{
  "n_layer": 11,
  "d_model": 256,
  "n_experts": 128,
  "experts_per_token": 4,
  "d_expert": 64,
  "d_shared_expert": 256,
  "activation": "relu",
  "moe_layers": [1, 2, 3, 4, 5, 6, 7, 8, 9, 10],
  "router_score": "softmax",
  "normalize_top_k": true,
  "routed_scale": 1.0,
  "balance_loss": 0.0147,
  "balance_bias": false,
  "router_z_loss": 0.001,
  "router_bias": true,
  "shared_expert_gate": true,
  "init_std_router": 0.0167,
  "lr_router": 0.000816,
  "vocab_size": 20039,
  "norm": "rmsnorm",
  "norm_eps": 1e-05,
  "tie_embeddings": false,
  "optimizer": "adamw",
  "lr": 0.000675,
  "beta1": 0.95,
  "beta2": 0.99,
  "grad_clip": 1.0,
  "batch_tokens": [32768, 65536, 131072],
  "seq_len": 256,
  "train_tokens": 368600000,
  "steps": 5769,
  "dataset": "wikipedia_en"
}
Below are experts of layer 7 (counted from 0) of a mixture-of-experts language model. Rows are named router (the router's row for the expert), down (a neuron's output weights, with its number) and show model dimensions 0-63. Each number is 500 + 25 x the weight over its row's rms, rounded and kept within 0 to 999. Numbers have three digits each.
Before each expert's rows: a language model's description of what the expert responds to; "raises" lists some tokens whose logits its average output raises strongly, later layers aside. This comes from a sample of Wikipedia text that the model never trained on.

# expert 10
Description: Mainly and, or and hyphens joining two nouns or adjectives in titles and phrases, e.g. Racial and Religious, Speech and Drama, plus abstract suffixes like -ization, -istics.
raises: "'", "ep", " |", "ella", " with", "ling"
router:512503462472513513464533514459503534507475417533480515568494513506486500448491460476493490526533529487458514525529499493495487457469468480504520502484500469513481537521488548467511548509510479
down0:493513510504481481513494526450489528508478533495449533511481531485554498530486439499533531500534509545497510495518507509495480476521533515573475472497502466481503483489492506457513477525474487
down1:492529454494501549510492522508497493515510527501521445498500475510519522480490496532504464544517551447495513492554515518520453504507498532524501510498464458490494512496496499546453504502502502
down2:476478491554509516518480467522507510481499499470447500504506476533480483520499480497538501460483502511481456541509510507500556499515520537492498465514504478489501475508512466491539487500509593
down3:515480461504429489467482463487459499507459502507490508458527513479474526522511459523465456506475472469516522472479479455526505537518467489530515512516504480484494512479499500500494512501502525
down4:477494514569490516480475488542466485512449512463463514516508492482479480474481501490484496496506467507481500460491482510468504526518482495516450498503490509496499508493515499521451547495470495
down5:532482491486508487478484501499516537494498512517522527493507562522452501485521492511484500471486565469491489459477483475520463479504503451521532512499526488539505479532505521497540515537482476
down6:462480495480501523517547508568469478490487523489474501538503515470499497510490462479498462454505523523488495547542490507547522515481473489544476495481485475504479540482496551483461493450467493
down7:464479535525492513482483528526506493503527517451495500508501487503513510510552466509509530457509481479501512550466497496510490473510508511513510517497489513502481497511515497487464507516483461
down8:491535454501516485481465510479524489493539479495533475512509452488494473516498503487508485470546501495543482443451516532473485513515507434470538483514479519544461460523492524455533517477499523
down9:516529506537499490461467505544476482516533525507544473461491494472475490495493502507482485528473513472534470500478495501485519480508500483468473493479509474492509506494490438481476440514521495
down10:517535462540515468493491490507532456467535476516494495470537498507477503543532515486481508522514483487515528511516476520441523483522530506511488463553466468471497488540504510484501496469519483
down11:476534496480498501462476513500534477473522530494525480449508514532495520481524503484478513479545489512471490526497502451534491486498530490496443525519488511471502474523507529493473482478461471
down12:529503509512509506508516490510484484532534555479493480494497526510534537496503511489537503489491491504526502547492515559484493526491526446484453508527491508523521501495507442474487491501515436
down13:508498505493497522509491497469482508487487471498489514507499514518497513501502474507543524460514492504476495506528495501508491505462515531541465528519499499469473512503516497501452529480511462
down14:488457472514460538520522470516544564550505534515490479513487466487484503511541459517512526504507511494459489530505504490527482521516485470501495515481519462531459471439520492472493464511511530
down15:463447518511526513487502496500498513537501518472482540504528528514498481549506472527531514496497510537503501547522516513487462479485508514451495479519539522486490490482512481485493472543469495
down16:512530489503497480491502470484493505494478471478499520547498538508497495512460493492516512502518482474503523490470512508511462500441502553523481484543492521455526492469511490511481467522522469
down17:452531529469487529498494514495489501538470523496498493519518547503492533472525478455497528457494491522442501520501535488515530491498534528481438493476523437536489482496493525463502495507489500
down18:536538492502486510526522450469537505458472490494509469486520516454491487533515510495504466508454501485489510475538463561521505475507507487496531501514486472480447553494479529475503484494514525
down19:465515441522485495509517486522505485501527470501482523527528487516514543515485482511528478490503515445475512497486468466457486475460462497491514482465525476507474467491494501492501511471501480
down20:480488475505480557541518504505538532530473510478454497531489514540495484514505515475480509486508511513418504506507502451502492518494480467497524497476498451500458501502490483496467531507474536
down21:467533538485528512476508494490483486494516507499524487476512530508476509506504463547539505547551518484501514479542546490506488487491501497495481519479516469527527519474506508466529477514559497
down22:491486517496500511502492430533465508532491511473465470480539542523467492515517515530514503497475532537514477542486489508479486457481507469472481474504500534473517537461521493499511516564493528
down23:545501504498508523479451504498504532486492496506507524471517558486504508470496500494501534399497521525536488557512477429487491476501494501524472488487502480517514454504512496472508474514501482
down24:471476528493513508507506500505493455519506511525435517502470522465503475505522495484533478497475467475493504506520468496502504493514501535471546463527495495501490480494513532512489519506493492
down25:503479498518516509474505452522497534491498494519551485532514493496461485522480482485475492465462511558521498486478514526475466438492512474512464449527517485509562503528524510507460475544514520
down26:487551502513509525487473475522504518525492510498503510494507471494477445468487466505496510500468496485497532490521491490512491507521485500516466472512554515472536443512515535537495500502479512
down27:524472497521531513483522476464482492528539544472507473501518469491481540519536504476504494449547534541528510569528482513541532525498497477511522457479477515508513470484500493499482478468487501
down28:555486536472464527501475472514560500516514505541499494517521543498490496516456500451547535498448495506479532542554469541469521501498511476508467456511509511545524471491520516492444470517488468
down29:540542493569521537513507486460494519529488510504510486475508529521494507491517497507494474480471524497522445445485482508486518478557552472489561494500497485541461483489532501512461525505502477
down30:530538445528476488500499517477501525490497491483490514514524533472493528519471514527455482509469499522511492508495496497528484476537477452481509510449496458515516463462528503513488505567515525
down31:506541493496493523490585453528513475501541519480531512493447500505499512506452515481489522489500505531511491497516478520468509504528529496506494506475508552515496516490501531523525526495493526
down32:507522544544517523489512534519568488496503485476517529508443536551461500492546477482534522466515509483483463487489462448481519503499488486534477488500529517526460526508474510500482512513477456
down33:521483471484499520512497502500515503493523481516523525489488481540504502590573501470500492485490469507490469524548510499516495492491530513498537529537521498495476514524511491475472525484468498
down34:499495498486506522530543534481538486530484461504545508506494539492503506521526467516520467485549499527481528494510499475490486492522463523496492504515479467517490480493475470512555486461472499
down35:519475489480473503490520493493493463556479521541481489502553511469497508515532476459535458494493563467489453501527528468483501478498509526525495474495480480495555547488495457524515505481494491
down36:517483431480482496463537470499514497524493529477448539471520534489507542538496497488498510459502505507504449540441450537513491522547520476477502508495517485486490516521512497514477516486455511
down37:537513449471517525473524506508517446496541508451528518487475496526472512507504535506485467483494532523498525545474469517444473464487485505505495536489499496511498478473529453527541521473451445
down38:523528498530544496468536471477476506534536544493469508502508574491464447500467491500527479509452503536510477496505494478497509494474533491489511452484475502478491498489520527480492473545456462
down39:515484491487541551490511467483476508523492509497533507522481520464514479478492517516527476464512481497469510524500510526481531494505488444507493489507475498520490513476541507531485545492524527
down40:476502481488505501522517496536482495567476508515454509533475526480510490454511466472497511489456495525462488515458518516495533510514511503518452485464483499524518519486478486477464522497447495
down41:503495504518497505487486497524541517507543558457480485478517523474503511545511525503512487503472539483513463471473484515477489498531463451526467513522514485478491465464453495529514524510498513
down42:524482475483539475450507454472526508504496561506492473537535502499492490453531484485443501532463489476531479471483496504493530513505458517523487449496499497506469549462530495524516507469485506
down43:491503490521514543450474503489506513473508509532539517520509558521496471489507483526523488527447554515543461464500463482494466514495531453494503495528477508555530488464502529481513545528480475
down44:535522491482471515535532484504488449517442494463509507462489469507471466499458498504474432466479508497443522474508516498482495461491519471527513510506552488549496489491484555511548524511506477
down45:483518497515484482464481478493480516489516478518484521540521522518491518497557469453494513466479501540516557522518451508509509419473481473503527481462497443497474469511485542521464507511492508
down46:469491468461470491490523515528465485507496476484536493511510491536481503473500565517528515496508512489499556471502546519509507479493484481474520474525489500545507477518526491446495496518492498
down47:538533494537499504468532516543512480485524515488490443531511468488456493477488547506502517484486504430497527500506513519449548517529485489451505456527495537489494523476497499482491506469529489
down48:523493491467487484503528475506503517467471506498490507536518533532500511501543473477510520501501482492507518523467501510517472462481472475568488522484546528508469484454503521508476461487481481
down49:517499542485483543500492496478491509508518511504499498506491517535428512484530488504476472472479535468517489525487535439513508496509497475534557495491504487522525484503473500506510492510505481
down50:466516487518484476458501465498424512482497489493466488480453515517514534501521508538518495483518517530481481522516506544520521519497520499515500529529480469504537509487518547486479511468493515
down51:477481503476489515504461503482490435517519503491529552484498504533490494491536518498513486481512534506504469536520491429508474483497512542550516540500502502521538478534481519492520500511489465
down52:506510499481544535512505522465452542514440473478513492482484514501471494513535472542494480465499529517512532538519456493506525475510510475466514514504529528499502512449464474497564554498516489
down53:502516491538541496516474540549488539460518491498526488508467518529506503521469451499457495471499523500535502459513512495489483534493488510538487479529530513503559514487513502452522514491511512
down54:520484489533531527512494470481569523489508502486452490487498481482503516488539485526512450483516520493468485525521513508482479515517518529501471519498526475545475500512503503478481463531509478
down55:544499502485531478491490485527504491494522511488511503525488490495503494495504453498514522494510489493519534483521492509500505436561495490532516528519501538525501453483462516515447484482526458
down56:486538517500507503495453503539545517537534513494509527477532553508531490486523493465535504477529514509473525521513501538493538455487503543515480488514506493494486471488524533478469497450502507
down57:499508440507485474502518475517490484477530479504496517496496506529483511518543498550485519475498478501435532459469523482459481482480514462513519488528539481542478514518527507532454493534495484
down58:499552531546484524470490526510515497517516516499527468517536526489509495503462491537538475492489465460505500530508507532505474487538502525483475493502508524512502494517500540464496458501521457
down59:536486450489532527494489478483505520480491510473478486521513490521476451547504527522519455527476511497485535500541489477519489459509518478499505510515478525514501542485522490518545544538551537
down60:487516526488515542484489473527470543513511528508487502505526495473469458501511522507461474464496488510472487512494489474501501525561488496556457495552493474511484448509525544537504516495492500
down61:433466468526518448500506469546496502501493534483510509485499521469471529493499504491518470493525507453508490509505489504481534503449529521507512452496502468513491534497532523477474493485502478
down62:482499487478479528511514521502506512461529482538479505498522531454457470480517506516456509484533483544491511482503516524490494524494553528452529480490506470499484489507503514501485464509506548
down63:561509509544505486523506540495530521534558462524521564490527526488504440526506499504527529506486495445485556532500459503515481460467512468496505491479537521466491470477527489502469414496524509